Weights of a small mixture-of-experts language model, trained from scratch on English Wikipedia: 32 SwiGLU neurons an expert.
Below are experts of layer 11 (counted from 0) of a mixture-of-experts language model. Rows are named router (the router's row for the expert), gate (a neuron's input weights, with its number), up (a neuron's input weights, with its number) and show model dimensions 0-95. Each number is 128 + 24 x the weight over its row's rms, rounded and kept within 0 to 255.
Before each expert's rows: a language model's description of what the expert responds to. This comes from a sample of Wikipedia text that the model never trained on.

# expert 50
What it handles: Head nouns ending names or references, e.g. League, Division, List, NRHP, plus Thai script characters in place tables.
router [ 83 159 134 125 142  86 133  69 127 116 146 124  94 128 159  98 116 170 116 131 132 104 149 137  98  81 122 137 161 153 120 132 123  92 106 123 126 146 147 136 101 115 140 108 125 116 116 108  94 130 123 106 102 121 148 145 118 162 115 157  79 136 113 105 135 131 127  95 119 146 108 112 180  96 201 125 165 116 121 125 126  98 159 148 122 104 125 128 117 130 165 114 138 146 101 122]
gate0 [131 147  85 129 114 119 128  95 152 144 158  96 124 156 172 117 142 146  96 107 157 161 127  85 118 106 101 149 159 158 142 119 125 123 100 114 173 102 140 114  85 118 108 130 112 120 140 141  98 130 110  99 183 124 131 126  80 112 132 116 162  83 190 123 166 101 126 100 127 125 163 106 105  86 158 146  81 141 119  85 132  77 124 153 103 149 154 136 102  80 114 115 139 136 131 127]
up0 [171  90 131 162 110  94 140 133 121 103 119 122 165 135 113 124  91  85 157 136 166 109 136 142  90 110  96 133 133 117 177 104 122 140 119 105 147 112 142 128 129  97 131 155 111 135  92  92 137 149  88 151  90 156 119 155 111 167 146 139 111 134 143 130  73 125 147 171 160 135 151 141 108 132  97 145 141 113 139 177 142 101 112 129 111 119 167  79  95 144 156 159 142 166  82 128]
gate1 [122 141 140 131 169 158 109 136 159 142 145 149  81 157 132 110 151 109 104 120 162 118  88 111 136 140 133 109 115 138 117 102  98 116  73 121 134 164 128 167 138 156 125 105  92 126 108 122  76 128 100 134 130 117  87  90 146 143 135 107 123 116  98 115  96 140 165 128 153 128 122  95 100 165 192 132 113 135 118 136 108  76 153 158 121 131 163 140 165 120 172 129  89 117  35 106]
up1 [126 151 142 131 151 108  99 107 114 130 104 126 108 131 104 144  89 119 173 116 113 109  71  68 107 145 125 120 118 105 162 151  94  78 119 121 119 153 138 144 150 151 117 121 151 116 125 146 145 127 167  92 135 116 116 113 106 129  93 129 100 155 138 144 135 109 110 117 152 122 117  95 132  78 147  95 104 107  91 138 122 135 107 173 144 165 111 171 134 123 134 130 127 135 160  99]
gate2 [108 150 130 137 114 145 133 147 120 162 109 162 146  76 124 155 123 124 122 166  87 150 174 149  98 144 124  99 162 134 146  92 141 133 132 170 122 111 113  84 107  81 134 111 130 126  98 133 101  94 122 143 145 147 121 121 130  97 141 132 127 107 132 128 158 121  78 146 149 123 146 171 143 136 147 122 102 146 118 133 120 110 134 100  72 164 164 121 151 161 126 115 187 145 114 101]
up2 [157 135 142 129  93 122 100 161  95  81 144 115 117 141 149 176 102 122 136 136 138 141 106 155 115 156 104  82  98 155 118 128  86 175 121 106  90 147 135 104 170 119 134 130 117 145 129 153 142 127 109 146 118  86 126  98 105 146 186 115  88 122 111 129 150 107 135 102 117  88 122 126  85 105 110 159  77 105 111 135 107 140  89 154 144  96 100 151 154 122 133 130 130 107 131 139]
gate3 [ 81 171 118 154 146 103 127 157 103  91  88 156  95 159 136 173 128 114 115 179  95 129 166 192 131 112 132 141 151 145 102 145 111 121 145 134 134 130 143 105  95 129 190 118 157 128 122 119 119  87 100 101 157 150 114  82 122 104 123 132 103 140 111 100 134 132 118 116  97 114 163  78  95 141 141 153 146 138 103 115 158 141 142 115 174 140 114 134 126 157 130 182 124 158 136 119]
up3 [ 49 105 153 125 171 119  93 201 106  70 110 146 122  81 153 112 119 106  93 148 115 150 123 107 125 139 141 142 142 145 119 113 140 102  92 117 142 143 138  95 130 164 125 122 140 109 117 138 140 123 148 143 127 145 122 109 102 157 151 132  99 126 116 130  87 180 123 114  93 110 110 154 127 147 153 110 122 120 162 183 164  73 133 121 139 117 127 144 121 118 107 126 132 142 165 152]
gate4 [124 110 155 116 126 131 148 118  98 157 119 128 137 167 146 168  92 178  98 154 144 168 116 105 122 130 149  85 125 111 128 113 167 105 155 123 161 102 172 177 135 123 105  94 196 102 120 122  91  81 127 154 134 108  93 122 122 124 154 166 135 157 155 136 132 150 127 153 138 163 110 126 134  94 166 135 128  89  79 148 130 131 148 136 111 109 114 126 117 123 125  97 139  96 115 120]
up4 [135 142 132 156 136 121 123 183 130  90 138 114 133 152 116 135  95 145 130 130 103 125 138 104 139 158 112 100 139 140 142 113 121 140 137 155 128 164 123 123 161 113 125 119 154 108 124 140 107 115 142 131 117 155 123 114 156 117 116 125 128 171 138 142 116 137  87 109  92 147 146  97 147 147 100  71 113 125 100  97  76 142 130 146 131 141 167 138 131 149 133 135  74 154  79 112]
gate5 [154 132 149 134  77 128 117  97 109 138 143  91  82 126 141 120 108 132 105 105  75  98 122 121 116 122  83 161 115 126 181 108 107 147 120 116 124 122  93 163  97 122 128 142 141 139 123 142 178  98  96  74 135 117 136 141 126 135 138  86 126 142 134  70 112 100 145 129 119 117 136 149 113 162 150 140 139 134 126 123 120 184 102 111 108 134 148 149 104 129 119 111 178 124 118 118]
up5 [156 173 127  83 124 127 129 145 107 128 155 131 163 111 113 135 170 144 144  90 174 155  63 145 167 139 114 175 151 112 105 130 103 169 103 153 117  78 162 128 130 126 107 126 138 137 151 121 139 124 119 131 120 115 103 149 145 138 123  92 129 102 129 140 136 131 163 126 152 131 124 124 139 135 110 130 160 137  98 118 157 111 160 138 141 129 125 170 142 118 108 107 145 111  94 143]
gate6 [124 144 133 120  88  98 148  98  87  90 136 159  90 171 144 112 101 108 136  82 116 133 132 127 131 136 131 123 158 150 128 161  92 133 114 121 162 138 123 129 119 153 115 110 135  94 112 133  92 136 113 127 112 140 154 126 114 119 109 121 124 125  84 130 152 128 149 122 135 151 124 163  97 102 148 125 134 111  97 123  91 137 128 158 170 167 181 127 147 149 111 106 139 102 147 136]
up6 [ 61 139 131 118 138 147 139 146 156 126 109 136  70 126 120 121 118 143 133 159 169 161 112  87 136 131 133 143 131 114 129 136 132 107  50 132 159  94 137 125 103 128 133 164 138 162 111 145 117 149 152 131 145 129 137 107 122  91 149  78 129 153 124 111 135 101 145 128 109 128 143 117 116  97 144 103 127 131 120 121 117 106 140 146 171 105 117 107 120 127 108 119 123 119 141 148]
gate7 [157 155 148  85 122 132 114 113 161  96 139 130 154 155 137 150 124 138 136 112 150 103 176 150 148 181 130 151  97 124 119  81 144 121  98 145 135 139 132 136 132 132 124 108 146  85  90 158 167 165 127 145  96 163 140 116  97  94 114 118 139 124 132 128 125 139 136  92 108 146 189 127 110 161 121 112 163 115 132 135 131  97 110 150 143 131 124 144 166 102 145 106 164 109 138 113]
up7 [ 86  72 164 146 123 123 106 160 151 101 135 135 103 108 129 127 110 168 125 148 164 116 131 177 151  92 123  66 121 158 142 107 104 115 124 134 132 111 117 121 131 119 120 125 135 124 110 100  84  97 148 125 151 116 133  95 178 104 159 149  91 172 143  98 132  98 188 136 109  94 147 107 172 141 142 129 103 108 108 131 140 153 115 114 109 165 133 105 111  84 129 160 120 104 147 126]
gate8 [110 152 137 138 139  89 122 124  77 144 117 152 135 126 116 113 149 125 129 103 128 155 120 124 158  87 108 125  68  95 125 133 140 150 157 102 120 115 120 177 138 160 106 103 131  86 123 143  95 111  91 164 124 136 165 155 129 120 125 158  82 132 128 132  94 164  98 136 129 153 124 100 176 157 145  82  96 109 119 133 143 110 137 147  74 117 151 140 161 171 115 137 131 134  94  93]
up8 [125 115 109 164 100 128 105 107 114 137 145 158  91  78 126 134 138 164 128  81 155  94 116 150 125 110 130  72 116 129 110 137 153 125 115 127 126  82 117 150 164 138 106 121 166 122 141  89  95 147 155 152 120 155 154 134  99 131 132 137 120 164 146 104 175 121 122 113 153 165 128 147 124  96 121 132  94 102 107 122 153 127 126 116 132 124 149 140 134 115 104 123 105 115 136 138]
gate9 [105 154 124  96 108  98 117 128 119 138 115 111 157 147 154 115 139 148 168 135 142 127 148 165 129 121 134  93 118 120 129 150 106 159 136 100  96 134 146 128 153 143 109 153 122 128 130 147 148 131 157 147  92 155 131 131 121 154 140  73 106 168 124 158 169 120 128 134 143 113  90 115 118 139 152 125 133  98 148 128 118 129  90 126 169 124 123 106 103 161 163 109 149 120 131 131]
up9 [121 102 167 172 141 127 125 103 139 118 104 114 124  92 139 139 111 123 104 125 178 113 158 126 139 150  76 189 105 127 155 148 159 138 115 124 111 114 126 121 160 154 168 162 136 142 138  98 118 105 167 126 163 147 117 116 115 128 125 122 118 135 112 136 165 117 146 121 161 125 125 119 139 101 140 132 115 133 157 156 134 137  66  84 138 137  71  91 149 113 111 139 142 131 101 161]
gate10 [130 130 155 154 142  86 123 151 103 161 144 106 125 182 156  83 138 140 106 135 111 144 115 137 131 145  90 107 122 154 112 136 143 146  84 156 117 112 132 103 116 102 130 120 108 129 142 131 131 132 105  80 141 158  56 110 110 169 133 166 132 152 124 124 110 102  98 169 107 156 149 131 113 123  99 148 151 117 130 132 130 102 106 145 131 131 165 136  55  98 187 157 126  94 115 131]
up10 [110 119 153 130 119 112  86 155 186 116  93  90 130 141  95 137 123  83 139 142 143 120 141 130 158 148 101  78 118 168 144 112 114 119 129 163 107 139 167 163  92 137  98 101 131 102 121 116 133 123 126 145 144  87 133 144 118  89 135 145 123 156 133 104 113 150 105 157 113 100 146 114 133 142 139 129  97 157 104 142 123 136 129 135 126 139 100 148 148 134 135 119 127 150 147 101]
gate11 [118 130 136 140  95 139 156 144 130 166 140 155 135 106 157 130 167 162 137 101 139 112 129 126 109 135  98 101 144 117 131 147 104 137 106 100 113 181 122 105 130 146 119 107 160 111 116 116 147 127 126 140 131 170 109 136 118 159 141 133 143 136 117 131 143 113  93 140 103 151 109 136 122 130 152 153 112  90 118 157 147 105 131 125 141 128 134 156 140 130 164  93 152 145 131 143]
up11 [138 132  94 141 145 124 106 156 154 168 108 155  86 128 170 129 138 123  87  80 122 139 123 101 131  94 110  85 153 140 119  94 134 175  99 162 129 154 139 118 117 153  91  37 141  97 138 103 120 128  64 136 129 116  84 160 155 162 129 155 103 135 180 125 113 112 166 133 145 130 150 148 105 125 133  87 127 112 122 137 131 135 113 141 166 145  94 121 178 108 163 115 160 130 129  41]
gate12 [128 143 132 141  88  99 202 132  94 136 136 118 158 146 148 144 140 124 194 119 142 146 101 171 161  83 111 157  60 121 139 131 155 150 150 140 117 106 121 108 125  86  96 148 112 170 132 132 155 160 101 103 110 145 113 128 137 141 152 116 149 113 117 129 127 128  93 117 112 164 112 156 137 144 121 158 165 138 107 145 135 167 156  96 121 139 127 156  81 105 161 134  97 114 109 140]
up12 [162 120 136 119 118 119 174 109 103 100 132 104 100 182 125 145 128 150 146 161 139 142 123 166 176 147 141 102 119 134  88 135 149 139 155 146 136 110  84 116 153 124 145 131 116 121 154 134  95 141 128  95 165 155 172 114 150  95 143 132 159 151 103 121  82 142 132 148 135 115 134 110 105 142 141 153 119 124 119  91  97 120 153 143 117 142  96 153 131 119 111 155 127  98 149 150]
gate13 [130 144 113 142 125  91 132 140  88 164  95 133 153 121  92 143 115 116  95 145 106 154 135 108 100  95 121 129  95 134  93  91 101 132 143 115 121  81 164 125 116 130  75 177 100 119 133 185 105 144 137 153  94 146 138 105  88 139 186 122 128 136 132 165 163 128 154 132 120 115 123 146  91 136 126 135 132 145 141 130 153 103 133 111 120 169 137 115 131 141 143  91 117 138 117 117]
up13 [104 155 140 149 129 166 125  95 158 148 167 132 159 110 117 137 130 149 106 128 164 135 118 160 107 122 107  73 147  86 142  84 133  98 134 141 168 139 144  98 119 103 132 131 115 142 110 129  73 135 125  89 130  86 110 106 138 143 163 134  91  90 138 166 156 152 128 137 164 129  99 124 112  96 153  88 170 139  99 105 148 118 127 139 118 148  75 147 144 154 124 110 143  96 165  94]
gate14 [124 183 126 113 165 100 104 108 109 161 147  84  97  93 104  93 136 146 126  96 107 109 128 155 152 109  98 171 118 115 121 131 129 168 113 136 143 134 151 119 111 135 120 126 114 138 188 161 111 122  80 137 160 109 120 102  89 156 127  98 113 135 115 132  97 121 139 170 130 145 103 116 144 183 101 132 150 141 165 133 164 132 134  77 121 144 178 132 114 100 115 106 145 130 122 116]
up14 [116 100 133  98 116 158  78 110 183 109 115 140 159 170 141 146 148 138 148 115  87 133 127  76  82 143 122 130 125  98 154 117 153 125 110 135 105 146  94 126  87 115 126  92 121 135 117 118 102 150 161 112 107 105  84  92 141 138 180 115 143 111 165  96 184 174 142 111 161 123 134 105 112 134 138 148 128 175 136 130 176 160 114 147 140 192 149 129 105 125 153 153 151  92 115 113]
gate15 [118 128 111 102 116 144 161 130 125 155 158 163 122 121 139 154 128 140 143 142  99  95 137 107 114 115 109 129  54 118 119 105 146 143 133 125 116 146  94  94 117 122 142 101 120 125 127 136  86 107 137 160 162 132 119 158 113 118 132 130  97 125 138 100 128 103 129 126 138 157 159 120 154 109 112 172 144 137 171 136 166 131 113 155 121 141 191  84 106 160 146 106 143 142 122 115]
up15 [107 139 132 112 110 158 115  96 139  97  98 109 123  94  93 119 107 149 112 145 184 138 137 131 129 111  97 131 139 145 154 112 109 165 144 137 140 127 142 147 169 130 114 101 100 142 129 140 167 102 128 125 130 141 192  88  89 142 168 108 124 166 138 156 147  78 166 138 131 104 151 116 139  87 148 136 141  94 121 104 139 122 112 116 148 151 157 138  98  97 105 121 135  94 115  94]
gate16 [150 125 139 143 146 146 129  96 124  95 164 137 113 149 114 106 103 138 141 104 183  88 175 157 134 106 121 139 130 138 133 135 167 123 118 143 112 125 100 123  93 165 118 114 158 125 147 129 168 118 114 105 134 166 112 131 128  91  98 112 157  96  91 103  87 116 149 144 117 129 120 156 134 134 136 153 130 122 130 177 107 110 140 107 129 125 119 143 112 124 103 102 103 137  73 156]
up16 [101 182 151 139 163 122 125 163 103 127 105 110 121 112 138 140 151 120 116 105 122 169 132 120 133 191 143 167 111 148  95 114 114 176 171 131 133 125 125 124 148 151 115 124 161 132 121 128 110 128 132 152 140 153 113 102 101  94 127 126 102 147 163  99 109 105 139  74 140 106 129 147 147 125 136 150 137 102 132 129 115 145 174 137 172 142 130 110  95 156 104  92 127 141 161 137]